From a checkpoint of a small mixture-of-experts model trained on Wikipedia: a softmax router.
Below are experts of layer 2 (counted from 0) of a mixture-of-experts language model. Rows are named router (the router's row for the expert), up (a neuron's input weights, with its number), down (a neuron's output weights, with its number) and show model dimensions 0-127. Each number is 128 + 24 x the weight over its row's rms, rounded and kept within 0 to 255. Numbers have three digits each.
After each expert's rows: "comes before" lists some tokens at least twice as common just after its tokens as in all text; "gets" lists some tokens that make up at least twice as much of what it gets as of all text. This comes from a sample of Wikipedia text that the model never trained on. Tokens count by the router's weight.

# expert 45
router:124092107152168110161107132168154143147112098158165138111168162102120117144110100138151116130128124144148111127140120125077102153104135101126094136127121110113077086099142107127119109136161152071115168128154151187109155096176147123108119120061155128114161176126141083108170124103144153141146113114140154142147127163143145121126145139150124159128153136118135124144124137101102105135151
up0:103122133117182106136085128158124127134119125168168180126093142153113118113120159095096131086101124121175117116142134132101129078137126101133142115150126150106129119068104099134147090124162129137137110104165111139145144089177120162100092133147118156101185151155136142126140117117147119127077123108147121132123127154173137118160153125070159109128148149135112123120158119123143121169153
down0:143132162133101123113153070082124121114150170129121097095130141153156099125133144106092096115119130130150165148103176115126153094142107167118119130101093118093101172169131110145124122176103165148170158181140143081142151141108131100109102164179135103134112122144138128123085121131128147149152135125144124123139170122121107132119112120137172141107085150107127144131101102117099099142113
up1:138101118088150090164129138123150109142130143113123149125115129136107129092129126095123126107125120144140134127124153150110129124107164112065111188126147145138087123088115100105125116126075111145195097093102140188124122109163130111089154096103149098101139140135143139139137155103154128123157127167106084159121166127111170085137161158111134140154152125147173150139155151143128134128119
down1:126121141157091171091091170113105139099135115132143099136153130128134172174113145172105153077116149165135065120125126100104099088136107128140138116148103120113119169154138130122156089113140126127135098164138150142128145139093126152172105102155090111127148136102095145126149118150161126149113108140156133143070105111104137138115131149151148095126070102155143138104167142136104136120127
comes before: " |", ",", " (", " and", "a", " is"
gets: "y", ")", "a", "ly", "ia", "ry"

# expert 17
router:140122132147115104167117151168121086116117116108141124132125122138168122115111109145164115141143131123098136124108130132086159143086154130126095110145058106105127110120152117097111113121160100108144137137136132160121155106142144175148125070110123150095147110195177092140154146128134116170107095118133134096143132134136121075084159127129165138134140150136121151146149173076088130118139
up1:082146152133148148127174122138116143147148111111126141140135167131146121153131146142136102125122166103143104151164109124126146122102154126151114120174111117149125142142107176136156127116101126125140111130076144086134160081170126128115068127153152104058111143175130118140120142121149151127106114127115153098111105097118136112108130145133133165114154110129174108138152195082120101098084
down1:115104139146189104107137122137097175154196124132155126132137116163132105145107170089107129145109100140120147095119105126109147113148127171118119095114100144120074084125136144097119148105154137160117108126104072113134134141123129156141136142102123095087122128162112164087094084157123139128130133152143090128119123087142125133180125127151145136138130122133184151111126134161140121169102
up2:143120186141110080153160112155144171083137137145075122138127160140115111092078115156109144088140096140128113186154158152091134137102148119122100144117090148117141114127110121128132124109150154090140132137118183113081136154114104091135109147108100159088135137099122129140107141122103139116119090119105144087153162121109162127137162134148152096078122121112121153134145144115152116115143
down2:151152139116103143128128135137096151120142168158109117098100119157153156111145107123108110133104141124139124127121146145127131108122132118125102140151134178083105132148088163094124160152092117115099179127116117146135159121122075091104119185087142125091159098149098126146155104131155102106159140181096118150142157136140134141074115117095141123100171123146093145134146148085167106111150
comes before: "-", "\n", "|", "==", "The", "20"
gets: "\n", " (", ":", "20", " 19", " (19"

# expert 31
router:075108147147126092132122174149138111144112141137148124138140162104119115149089118132150171134128147102111126127119140094124099116131124105180118174152117123127120104104148063133084137151161138082093154104163110111125145114111124168113158068089164116109148138131116077116139127128147148130122138099136112097132112126147104104119139118161134100152123146158164138160159165096085152112147
up1:105163130120104152149102182115121144149160095156149153128087100133152105134133098122106171156129121085146100129075123132131121121168159125155078129162138144135158121126125094154124116132155097142142108120110154131140133092158121181182108152122136078137147108140107080135141160094119137121095101127111134082134136113108090097083135105176134117121147143146123130119128127147143171145120
down1:153133095069072127114111093067154105136118113158108145124142109133080138076139198123130129132127117115098160072154114113133139122130113142137107127129161139148115164117153129123167113121147101177100119111138151153130116161136104130160119140173113145116127117133167143131171154105152132118083138158120130132135120129160132140093136115135146163111133086128109114142124089093172139142127
up2:090139159184079131118095146132164123131158146157125121128122154145149126125105135129138089114116133140174095136130107113149152105116132111193134116154148152141132133151151099167091138127144116119075147094183101130120114132112104135139109102094166118128129156106187106081126143124169112135110111102096162093125108138134104116102148175118113134167117146116140117108105148082114129141111
down2:147156116161147127076151141129175072166088096151107135144131150162125115165135137128109150123095142132112156141140147145130158102101116111114112107089149100103120155086124154124136064143095146124125124147090164101125099134173158095094170108136123149122082107141134128124165165133113119122175115110164149143114170110120097134121126129111132107101128133146130154105149108105102124156157
comes before: "-", "|", "\n", " by", "==", " to"
gets: "\n", "ed", ")", "p", "d", "red"

# expert 0
router:114118140164120121123091157136106114162115126136166092112132122128125089153109095162131160111143105095122076128111086105115125143121160119113097145166122108118130060108135133123066134130095155111090155119188095119149140153159150139117164108139153156123136131147118125100114092122142132142123113102140106079132182118120104108092126138169164101130118152092119151122157144140126114133165
up0:116150096104135117101077117107142103168121117133175149132119130168098125092078083163139161176120131152114106094179153136154116110146124096085139129158163124137122110127136141137105101113132167125107119121155113179170114135146157116103166125121114087146144126145110144093115120120071155142134116178141110120104116131102152119129153157136132118119103157116152167091139102117113135104112
down0:092152161115094158143146100137120106126087150119121125137114127107136108178156169157124184136115123111150154137099138066090139110108122082125137156096116109132095168105132123114082124171134140142105123085163103162110158126120128117106160133099125133094170126129176148177125133129125142113103128143114137116154139112176140089100123157136140161114108115146148139127126155094142091144106
up1:133156164132131133111143124118127097147121100126120114101154143141151101122130127130126113198112126126132118107104175117170120102138162094115151160117150085114179093105161125129137129148125115118129151170133122152140096100146130168123081104115134097121139151125129169052162183149123126154096150104153112097126136143109141114116158116124069151142123116157124115146105081132118132123171
down1:155125084104104145116131115123164105127123145126162126122101128128180143120151135136112112082102143089133118147117148164156116115100096146109113138112161102130167141170097094120121145189119122149160095124148117136085117108115078107133163168136122132132135130083073094144119083153151129155150145162136149126140122150195155140141147126105121066117128138135136124143120141127104104105142
comes before: " the", " to", " a", " his", " by", "ly"
gets: "ing", " of", "f", " to", "ed", " from"

# expert 3
router:097092143151121133130134106146101128161120090142160092120144169130145099168128082155118146113131096143112127145124139117099144135145129093159102144159090102044123099135126092130104124136105163132122115159155150136115179125124143140115127147130094164092137118112116152147110141130092113168149099144165087106138144113121109079086136121132170092138155126109145161134138136127090128093149
up1:095119169156135152132109144101099160146116120128150113096145121124151119100150106121114191184114074146115091137109104138189104146134116120090084077122135137119151152136109165118116110166115126102129116144108126121139165146131131133134166100129108140120127170075136173138132183166125148145115136154122142137152150140113111138103112104156143108101095120101117149148119083137136104103107
down1:144111117166104122135128129133149131112172143135130140119140084122143116129133173088105086152138091160148123111147177153191124098114119163153126081112117094122131115134097112123090147122150071148153144157115136152120135131085096087148155125129119152173180116107131128126108145098157117156135117123136104126139139139134121112125141128115116158135150129120049130111076113128110163168113
up2:100104138154121141171165076120116153125091091111143159105114145096160130141146112155146120098116088127124133131126136142115166120155124093134093112109112095155129103140127154144153119163165126137135113142170121165154175103159122142099085186139106136119133148097148114132110159119092151143113168111150102128065162143077129112096112153112138130115163123076129133150140119120137114139112
down2:135160134167137105131147099089118107170099159125049107125124152141123148139142105169143124169113144148142180161141163138127102167110134136139140128148131139103133138146128123108136150110139134126092130105080139109126143132131060149118133126100119160111094155096163124121114138138125102099157118135097105101166156132117145139084159093137127148103088102123139160089104133129101101146178
comes before: " the", "duc", "st", " a", " 19", "p"
gets: " in", " to", " re", " for", " In", " on"

# expert 53
router:116124117142150107136130157159127128149103111138173130128152130120141133102113111158174125126137140150084136159117105152097138139090113095134103151147118103110116110109125084099136122134128100119107191132132066150134169130113133110068128109083104129092164148143128111132158070090118125116148102131111119097143144130149102098091163108120142130116147138146138141174198135096130142122164
up1:127156126129115145154098159129133091093125104091157134133119135136169137106135081149134125130119131092114102123125135135164103113107159168148124120122128094151089169137100140102104180138123121140122096151131133137161143085159118121107132139157157108160128098098131112112180146109149172139110114128145115126140105144113138113152064120125072152136115117147109133096155056096164102136163
down1:128132137141108098103174153146183134145100098130124090109199140112124142149143160127149128115134100171117119111119116085111110132165098149094114098160135132140134107133139115175191125116149103124139153063153111119130152148091146097123121130120136126142152058125127141122100155125144094123119133118171133138121124112144121127098103124120161106104127132147166143145111140107090176123100
up2:135165136165177091119129139127099170125171110122160175107112125140150136160119103145132125113098148096127131154187130125115163127146158078107132134104151119130105143099111144092124158111169133124113095100079102159158099137127104143079123124124117105133197165087115120131102099125113122127157171150145130128139136124145137138148107137144121126127171112106157066146117120125120152139123
down2:131148089151121119131142104152141151122110170125100134144142138128150172122177164145134123094103098107105156123124124119087109126143147156121112104105148139173154153115100150119127111158119118103119157133089135059125179159162113138113113169129111125103091144143091143112116123173081122153115113113126127167103108111141121157130154186079115128144086122119128115111157084127128164133121
comes before: "\n", " ", " 1", " The", " 0", " 2"
gets: " |", ":", ".", "==", ";", "==="

# expert 43
router:124120124152127099159104154156112086135116079110159103086168146130140136137085115150164140139118118115095090186166104084068138124132167147117122146155107104119112110135145104115082163158167127140107146153115134153125115140153117173121145106140109115129142139163139109143175090129132113123144110143129146089121113101147117113091145119104149141153172143123128113126124185116093116106143
up1:132143125144170084118103123163085113135149117132135129184125133130110166161097144136146130151119139163106121177146117097138151114095146134155119154159172134111116128109123111132128137148108154087147142107080103106098104134148124165162155113112067113100141111129090114135147066117122133121152112138111127122134062110139127157129099142104150126117160116136159133108124172149097164150088
down1:167074112119112129127154125126160147153137155131146184131089112116094102081151057138107151152161101110097130113148149161166124131102117111133140136152108070107116115138107159120155125147130146134142140108125118163139131113126102142150131139148157163138154100105100149104066157133143158139117134123114107116152100067140122101144152108143134135111107107154133112105128125113132145194113
up2:152159102116113119094119124186144100168085085176141143160123116149154087149144095094116141086164121128091107137115158157127162100142152129085098099095114117124134138133147139108131149129150125138155082139143138130137123148088144123108132126108096132135103084146167152158154100144162119133147148097147133141110176092112132104131087106099112118122175116112141135172145119132115149154132
down2:160128167112119108159141140180144145145151123114094126162122119150091098090119135161122131162137145157108155117071101137132103090118120171114146126129133128120101129124135120104177169119114127138135137058151140172118112140139145164121126112130124135156121147157121141117131101125106138105112134049119137116136101130107096096142090134135149156157141084115176101112111086133151168123148
comes before: " |", ",", ".", ")", "–", ";"
gets: " 19", " 18", "20", "00", "1", " 17"

# expert 13
router:047081102148131084128128119165135114150101119151143113106105103153152095155162125152142141122179145159119113135114113102133101177126115149105114131134150117128116111129140116146113156128153153142114119134142114138092110145138181176085153107115117144137143102166126133150139118117142129173135114154161147131139154129124101081062144104142111146106155140101160145143151166132106118104166
up1:115108114136089092108136158123113110141115157135129114100096085149139111163161119175120109112166138131148156114101163100167113143166139147061155135139143129114093149102085155148104128148093137153131142153145164106121115126145127126112097117123079122137124092184168099149133120114129114159109099149140118128124120185105129119153106120134128138118134159144159114083151139131162103122182
down1:106090128117167147146119147123128099122115136145133159160132135131154103115059139083114136117142112112164113138159152137100107133117139133156107091108113143120192081152151116153125125124152140124122129149122097175122135147173128096146153142109165094124155142110082119115099163103152121144111125151094151166150103126178085116101136146134136129113112127137142096098164124133080076140108
up2:177117114131118138141140106111135134120143142121142117105165088115108100155140102123163141129101138080097132124095082125165146142104126124107085106130121124128095178147154095122097116131121115117137133099137112107139133169149159161128123103149104134138143133134114128203131092177104158126152179127159118140079174125143123129104107130150099150157147139047114144143149134125106134139141
down2:153116076154126145111165139158139103126115165110151162135127162124113151161133121107090117160122183153134132129156115149091079148122086111149111147158109120163146125149146128139168108117089153133187147132110123093165117105107080165143094102110137087130110113150131153089091116134131128078093119146122144130099102119121140133117117141135107127122136108174129115133086150116130173140100
comes before: "s", " of", "ed", " in", " to", "ive"
gets: "k", "s", "ce", "ing", "act", "ct"

# expert 46
router:069060126146125097126124130151104100158150100135132115132103134115133077158112097142136141114119135137106084122122102095060113106151107143157086147174109110115107092122151094155079147153149141133132150123171116148113123114137135181118105115105125122123148153169155150130151131116148148131152098135126133136145141126092103085124114126121149112152135121108157152157126168088115168110141
up1:093128101145125122122151166097130112097162135128147088152156125108154089143087103156125097163104118110136088081124181116130141078110145119155167171123143110107114070150164111146137138109159127116133136125137141137136105131154117136127091118101085124102096132128106118125153160104135118149130164124105162100098129116126171146138138106190153116137133149117140130159159153102107177117108
down1:159170137093174090135129096122104085139147118166121092147149144143150120137144099082115110119139174101147169100105158076136147143132139130145096106130120144128088120118152101129184159115169135122143130139126132188133144088137146098120157127122145111122108080130089168128160132104108130128150093097132101118127152167119126156151118118126127139112107156138112149139137125113135091104073
up2:137064121122158164120089138093086131115155068140124110150107125154083119147119123157108131092091133155101111144095149125122118143121117125112117135132145140101123103127136099178121142144140137144138158134176158132139113119083107155178138134112076109116138100144127142133183144112136156122123151106132109125112174167076161165126134109166157100096136121114127131118136143095131164126157
down2:143151077154137107123134153105128100093153159107108116109125096150147158114114136138115142126138103130135124109180113060129177119099125121167157153113172142136131116113111128117157112098151093127120130132132156124090120116143149138124118103138177120116129123151097119180136130152146099088123105113120180130149162147116128078145143111081137152159125095120172107155103069123114160120146
comes before: " the", " to", " by", " in", " of", " a"
gets: " in", "ed", "ate", "ing", "ated", "ation"

# expert 40
router:110128144146138091148114133163141106135092141115165081128111124093124110133149091136147113134156148130116091128154050107088129130131142148145104124152135118093110082122151115131078129107145135142090119160157115108120143090104154164096112134094122134140139158177099103117154165117142150131123119089167131093137111149134105135116126123130123140157124155112145160191138166119084160100131
up1:175129146091141130131115113150181127125089108120154145124098140124123174152164101129145061117131110142121116173137124118118149103127136144151107145156128108117101105151135101105123101106140126167087116096116091137124127064130139133098104174125130102153118138155122121120117122112162128134158136107153086140173107100107095085130156162140175110109127131127117100126124117133182170118163
down1:067123143134130164104132081156135150101098164119118105124137141125114132143103103108150071130154136140172114122138118129150124149120114125097164153117149145114066149179173097122117179130143106110126093121083126122127107127165126166122101085122090129145117158105117133118113125151154168108133142167181108123093116131113117147156094136121114150142126124125148168129147085117145159155129
up2:198089170115105092096097124138161128123144146123125090071093144165104127157139110130119119153126160155140084089125135142163126151145148130150110120114118158120108105113116116109090119148106134136075137145123107132111109133165139143105105100121085145147140108139098126109118144152142173187153141143120134100139131134101106180142169143097135132120135073110147139170131110109127125108143
down2:142120114108107160139143158141131176168138126124171125130085085115123176139116160161138096126185111121154108133148153153123127142104143105102143135102139134171124134162105136150144105124113113156144135094137115110112144116078122126173087104159136139130130133098099153118134105130140098086101098119138117156075121129093138109090123177096193109105135107104169130130098142152128110123130
comes before: " of", "s", ".", ",", " in", ":"
gets: "ation", "ment", "ity", "age", "ion", "ence"

# expert 29
router:132102147143145075133140107152120094126141099097155079106130138140137112142114126134125125156148093165098113130115121046127140114068145128096109151130140144098104098105150111082117121145135134119140147141169136136147137124149161115111169089123092149144154109152184122131170133132129149156108105137165132118122117128120107095110119153141156106139131148126165159144154161078106152081144
up1:163172093167122121140114090140168073135133106124139102162159100125107108142057116102120096128151126136103150122082167091096152108107153109120123143147114139104182121138122126153096153096123162110153118146151141128123146099160098148147157087162133117131132129123144103091130151148140096162114153104120119111150157143090155136146119102077131108131131139154169127148106111127109130154126
down1:167160113161126139117107087175098148154110095136139125145099130155095102092112089123133088099124153135110134161094151117106167157163136128127136116099151183128101165121140129087107119161137111145103109148161128154126127177136124130174104152094117113105155102147180096146120118116107158120096098109147141100135131116109144105102128103154188108141124151164114136129097114124113122122152
up2:137076126107108109162143125130144111132154131114111117121099121151126134060149105132133110132135100108118125115117134132161144104145137113107158129157134149156121130133128083129078164099142106158141094099143133128143100121144136182123099143169103093150117128151093121132167150115107163165174113129122116117150167091100123105126147126183152106118137148081122147146154169074142114100176
down2:156099082125128137126109145131140134110161144112152130117119093112098079125115187127114134126107180135145121119104153086133117108150107163128124096103154137092147135144154155107147091129119148108134081118182085130095148126139122168111136117156118108131145146130126103112136180118120127092125158128148161135186171148076103145112096098110139164156155123117102129178115117141110129150111
comes before: "ed", " in", "ing", " to", " by", " of"
gets: "ed", "\"", " was", "duc", " work", "ted"

# expert 52
router:125128113157124107125103156140147093167136091142149100128147114137133108139156113146148109117127125163116117149106098113114157154102133159148094130161080152080123122124135118090138154173124138138112153148192117148106152086103170131123107131112131185065144132119109129097145136108137145140104134130126078081149113111101113130098150108131146128153155149128176154147183122137141098099149
up0:088108101072147130159146142179171156093143120139147130153144152100141101077144141177116099110126110117117144174159134133105153103090125146144136140129111107115139166103117114101111122124131115141124120123164107179134120077154115138122090153153141110137176135133126109098160136104136129134134150084117145136126150145099136117162077164104137148166139117086132108095109103103165114138120
down0:108157137108131125177137119154137139118115093077108115132094153136154126154139130116155146138160136119139111117146122163160130146059110125123128124164122102088153143089134120122107152085139164074125093120121135156126078107149097133168177113124153145129120108090149186101148145122144121123124140170109115133143131060142135137154140122124094088161147140127135115100149132116096155134104
up1:139079122148123143094110132165164160155139120172137110163129126125128136125172113068180129139126104147096138139138156117141115151120126080150161133156138131120156103120107113070158154138143137173165079128117146083065139119104109113140135106095106150171128131126146106103151084150147136109126141124145135120115141101138110126125133101153130148090076116137140095134129133115175124129146
down1:119128116166115134066152132141109160178117117101130100118117140155111133153143133150116136157134139158153159148143133166160155167103129124150093153097129175069120152110125150094139127121162148115090065109112151088171158123143142132119125090148157132088129107108121124121140144135085095137143126113138144149110071089105105156120111101121122117128122093137167165126125119107153119108129
comes before: " ", " the", "\n", " 0", " a", " 1"
gets: " |", " to", " was", " is", " at", "|"

# expert 38
router:092134107157151118140066161166130164161116120138155101108155118096164137128115117133117139122156124133148153153119088107097101138127127108129080163128132095112136125089152109101132153161176143114082130113131108159116109088116156152132141084119109114109140144172102073156156152144110165149133125101167112097128132121146135116127135141166129108108161181101172132129160134119122126115159
up1:145139148147155111128156082142100156149148097171111142138126124143125133138101117110162129096106114133133085181049076108110157141112161130108123154163139107068171104134159139152163105106146090123105132105130138141128108125121142159125105089113104125147087113154135083116144148137119142151088120135175133106133138108131124132131116136134160106111127156131173119153139103169124139093127
down1:101106106098106138114163092120130120141143150141145121153088142104125150167116157167099114093107140109161140118144105108134099108110082111148188121104125134128116154129103126126139154114131092125139125114097125101127137164116150149150085150158182117141134125120155083158090119140151111131128130139096174150139124178137179143160150116146100144150091117142108126119079092106159118166097
up2:150161165155182130129134116156151126115090140137140146101156097134103104108134087113113158132190109100137142139151099139089123140131130153131125125163133128166190101086148143080136127114159113166104121151132149096094096115153096118113091125123135131098140117125091134086127131127170120141118121118130085138130069130130145113176145090141095137133156157106119129121139102123109144164154
down2:138127142128097091102159124097117098088125104124106128150094144149116117145122098103133157148167101137095165173156137105160137094125160168103159142151126089097140103151176138085116134138108134154083150146100122136123119159090069106120165142083133115129127118137138143159164121098140114115144128128113122140106149103097160134132158135136152160102174131116127129117123150098184118160111
comes before: ",", ".", " of", " in", " and", " were"
gets: "s", "es", "ers", " his", "ies", " also"

# expert 63
router:107099135148118084124125119150102131154116104139139106113113133115153132131134087181156130154143117144104132118127133124102130149087151104153123151125081123134114140112197072040115124127103110094137137129137079135135136142151172119127171102075101135119133140168137112139159118100130141136132132126118117095145137121133137093079142103106157116120145165137161159157158142121115155121165
up1:096111170165084139139125110140144149051079116121127112116105130126117125136119129110096148106155096119167153110118145146135175129139167090119117113119134171131119126086113157087130125140143151098150117148132143106092162126088153140167157121120117127127144126151134155129124137173100142138125075111135134093116121113153170151091146155093119087139147156090120144149111125089115171147118
down1:130158117107154103155155144137162046107112122137153147136155129104153118111063142123161147106137098153169086117092095147151122122133105112128122179161132099101117138152119108143132133131109158110147138140118117097131105106163161109125108164112145148133121114129128157092151139133134139101139120117119118139134186164168084115123142101146088148128112112159133120147092168091145117100093
up2:150103128152145137118099134140113149106134130114139125138191079157150129123176129082058103117117113168107114104131105119106090107119127151098151102117082142125129129166129118153142114130117099138102121163121088164113122135150168122123090135132117137168169146151124132124123145107133159103133147182125143161203128134130106119090098128110100105103130121120114156116163151164101138116134
down2:144118122129113100144117138140096101128090157108103128103128112100111142100073134093153141136150097147125176136171124106117160158078148180121220112170138128126147119146140125184123144138131113129132132114122145133085125147122108118129093081097122123144135166106144110119169120155126107129130147104150146135095144126111118160138134091151103111146124173124122162101145129137079129138101
comes before: "\n", "-", "|", "==", "The", " The"
gets: "\n", ".", ":", "\"", " \"", "==="

# expert 26
router:107119116164157095146105144137137099150124080124151116111125099108134120128125101149183115086136143131106129133111079087091102153105156145157113128162122117138108103111138075134133094169121121120146172149148091158110160122119148101114161107098159179102156116146121126152153142118145121124177082131109085120131113161122103105086126105130171136107145160130144139159160134106116133101116
up1:139127074126118136167136137094127100119167102103162096120143158120102108149138108122126130128130089086110127160126150120137105098150179094099112154144166142149173128133103094157149146133138146125110155127170130128142141078165120160123115100153118157137127099110142104143091129171151118171136190106098161107118130157132078111108121110073141153114125108125086112146131130113139136111141
down1:134156115148114108136113144129147101130163144118150143167117124112096089159148168141124118115104112128162142102160062148129140140155117123130123143095114163091127126152130119142133112091101073197096110104106131160152147118141170152132088119180160154173141137088146140153086109116105103126128106130141102095120106130118114155122135143128139113087146108115076136175105152128116136129127
up2:118135125156147117101142153145158128145082122109161150098131086126118137124131123122108105128123116141122113116117095097120125099151178170133133133119090152133106178136117119119110107128058084104113124106103083195078151145143128119122096118170158146124166128141140126126155115139174130114155119091149116153156117122110085110123139093129108110164127134128124110176143154134146134185158
down2:127130158122106105116125116104130112087172097150063131106110095114177140084134132134126116120158102100145127152131148130138184119110075121134170142165121098107103135159143113157140108110150140147141123126120165077138135126124151153156110134143100115130120160112106115152145164161135154120103150082096143116135137127124189154156108122138130088165119091119122176100150116125122109147091
comes before: "\n", " ", " 1", " 0", " 2", " —"
gets: " |", "|", ")", ";", ",", "),"

# expert 50
router:128118079145124147155094164192109103137119119130146120091129138122176138149139119150134123166153106129113089139107079093122120117116129138154068154164101110112093130108118114106084130147136141124114146160140123117128138112151143169102190129112131142100151157153151126123156111103130125123120105107115117073124149142163093112119162099090147133133125136131111125159118158097076111104174
up0:105117065155121099160144166114139111103127131103165088147134125128170133103131126159107139148150122108100136105146133116157123089129156188109122122104105099136129108124065154117140138137146092095163125129118103121101165150158176179111130089106125114134144142088138103134158148160147159162129137118150138132128112108084126130111121136081100113138146097086154124118122137125186140118125
down0:125101140140115154133126140116097087129127145156156155091191133153139151099181131135130089124167130135155070111129123117127135057167140140125137174119144092122132136127130132109146123143139175130128127148126146121102137162112107097152117121093165157124115141149105139124138164105103154112108122077142078141073119126118132148151133097133134104094140120100136110077109131169135159135100
up1:122119111135084146108079117148131125124143129121098114172165133147113137137139146081147121090129122110129127153107115136135079119121144108173131133162120178105123155150138159145183123148085156121141107122116105109144102102132088110145185092104146187101112111118177126085120109113158145113097122141119109117136097157129108115139145150134159145101148121151161126170171105147134091106120
down1:118119179148077106146155083122114143098119131125127098136139181169133115123118140155145116104143134099122147137111134143130139125161109117106188144120119140120153108121105087098135138150140101113113127073147162090159136140090118147173098130133118101104118101132154121155134161100124112139119114105142117159141168185125128111121132150101117160169109128172101097098119065138152159114143
comes before: " |", ".", ",", ")", ";", "–"
gets: " 19", " 1", " 2", " 0", " 3", "2"

# expert 8
router:111103152118155099146091111130122114159092123097164111154136139125163144142113123166131162111154153153096136153154122103091098155145130115137119147130118105075135105105150071085113132134085113119088192140121086120107137127120162129114117118119121147123143149143150078127146117099126169126115131117124098110121125115148134128111164154094162097133173150087119133128145185100097122112168
up1:119120114127135135178141096133148124170145077055122128153103116109148125125116122113111123154125122134129123118140151136082162134116157138120109125161133126083139097118152076133130166108167133123132126098118157184126162120136078170151131137155107085112144090140155139160152158104102128137108181116116129137123100084170147111105117114085132096150147128135122132165135146147089123116107
down1:134131122148152144079144122138113169135112165090168118074130148144101127161104129100141141104144142161145115118133114148156103182167109133147107119096100137116134111110145151150117145123116131135164171145129080076094170098115117156106123111103178082120129092113155118098147105093170145165149105128170123139089157135160123135148127151110122137121120118128124135073098124137122131120113
up2:113092131123105134144124121128147111119070095155134162127106149128176128152133118148163079134169140142178153172138110165116136109134133100078122173142152132134107124147112086121089124145164161143143126109110083164123085118097163145143138128136096112112111114135143160132098127104131106148125087121124109166109135161145110140120109163151111120139151147079090126106117160096162104149144
down2:154130139092149148147128130108115150123154093127131138084110122108109106163113150084107114109170117142124125150172139147148141133123095140167135166130148130141144148177111157126147138147154138124152149145112106145142131103133132095127160114133129110142105092117181100078099121147078136137117120128149106141126140156127089117160139155132137144114129117157096120119078108067117058173079
comes before: "\n", " The", "|", " He", " In", " It"
gets: ".", "\n", "==", " ", "===", ")."

# expert 23
router:110143163122145109149107107161122137160120081143126091104113152129160089139104133127120153138135100150086120136126091067091111135108123104140102126146112074130143097101127124151090126164114152143089171118116140146125130141143157128113135103107083172111150113150157113113158167104145160155135098137141116100172121159168116112142189146110152116154139134121139135099168146101143111093132
up0:145140143091129067169139089143130116202120099149114135078109154121134135156126097089116095162143137157143129110130144103079095148093121123110114176115149108158119107106135137116154125158153148125161166140117130167126117160136131136117162128103089075096129167145127123128157141164112142128119132142170127139098110118115114183120123117108143134119123129105131142107148103107116167127086
down0:115123131115097110156126132113122145133162133123127202151132100152136157154106096132132106131124128121095121096164117142096137118076148122131118151100118169096129144105152123148146140124116124156127136092124110143118154149158115091117099121181132129117138117152123142160123170093135114090101128147130105101132105135091119141129145189132174103099065131150157182106121119160070141154105
up1:085113147133121102112110142150116172098126125124143105095112140100181174177129131145107143135112146126154127093135111137122117149133113125143119105117151127118112123127119139147154159124170129101092157133146108132110169095105147117132130172085151123202075116120105093135165163103122179114126104122163145110118105136133112117133099150097133145163121165124122168119130089105128102075102
down1:128072110116112157087130121155140129157117118131110138109116156097106128111121112127118132157147103135160144181134075148120109141155185121096136146118155150112151124084126105106101143095155101119147121145131101134140164136105173110121117123147113165172076099087143165129126134080124149200134139124113145123104159108149170124101102123126124129141130125150162155094103114115146161114111
comes before: " ", " the", " a", " first", " f", " re"
gets: " the", "se", " a", " with", " for", " that"

# expert 34
router:092104169132135092130094149120121114145123111144149105119138113128156106145089126122124139119141117139111104131134113140085132140102158146135110167113098147117126124118160136154076127150119195089151176114154102133115132098104181146109151150111107175133144089143133128141162102122140129150102110147165092089134117085112092080081123128166160090147146133125163179110124135127117114126126
up0:123152142125091137148157137116093111117117126115136139133116089101160121094159127126103113117156116141126102155103126145131120157141165082118165118129089131113134081144156104159109119123165075089129158117143163100163081139135121122124088111102105150124134062142127137117148149148156167170108159147151174108150106126127080170115117119180153138127106131150137122117127155114106091143110
down0:125102107145055122108163154094135163131169120130126158147140153124161096133084120137107163131172138100140107150124160172160129094104114106136149134115171155128119118086088129115135126158099142102093127109128120122104127071133166100156099117069164150142108141167115127134089162152125110105152158112112117136161144126139152129129114121105115109130127133112146142131180117162107123108135
up1:154130146148155147109085119109137143132157129140158145075127090160153128116119145140141158128094138136106145108087110110105142190136163136165121182100117144122168126124128107128124148166087157106119170100107130099073128140110186072129151158117095131137150130126091173131137148147152141148123120123125111090149115082101160112124109129077138123136134142140095131116137108144127111116134
down1:157139140120150154087086129144160118124123136074116112161152181169115139143132144122133119111144147124150111117119088101132114153140112121131090167105112135145162152130107090118130154137129109140139118174111145145099163096119148142119110171144142107153123150111089088149107164127167129133108133146101118119108116147149149112104104112156111081124144129077149088120114101101152089143204
comes before: " the", "ed", " a", "ing", " to", "d"
gets: " as", " for", "us", " on", " with", "ing"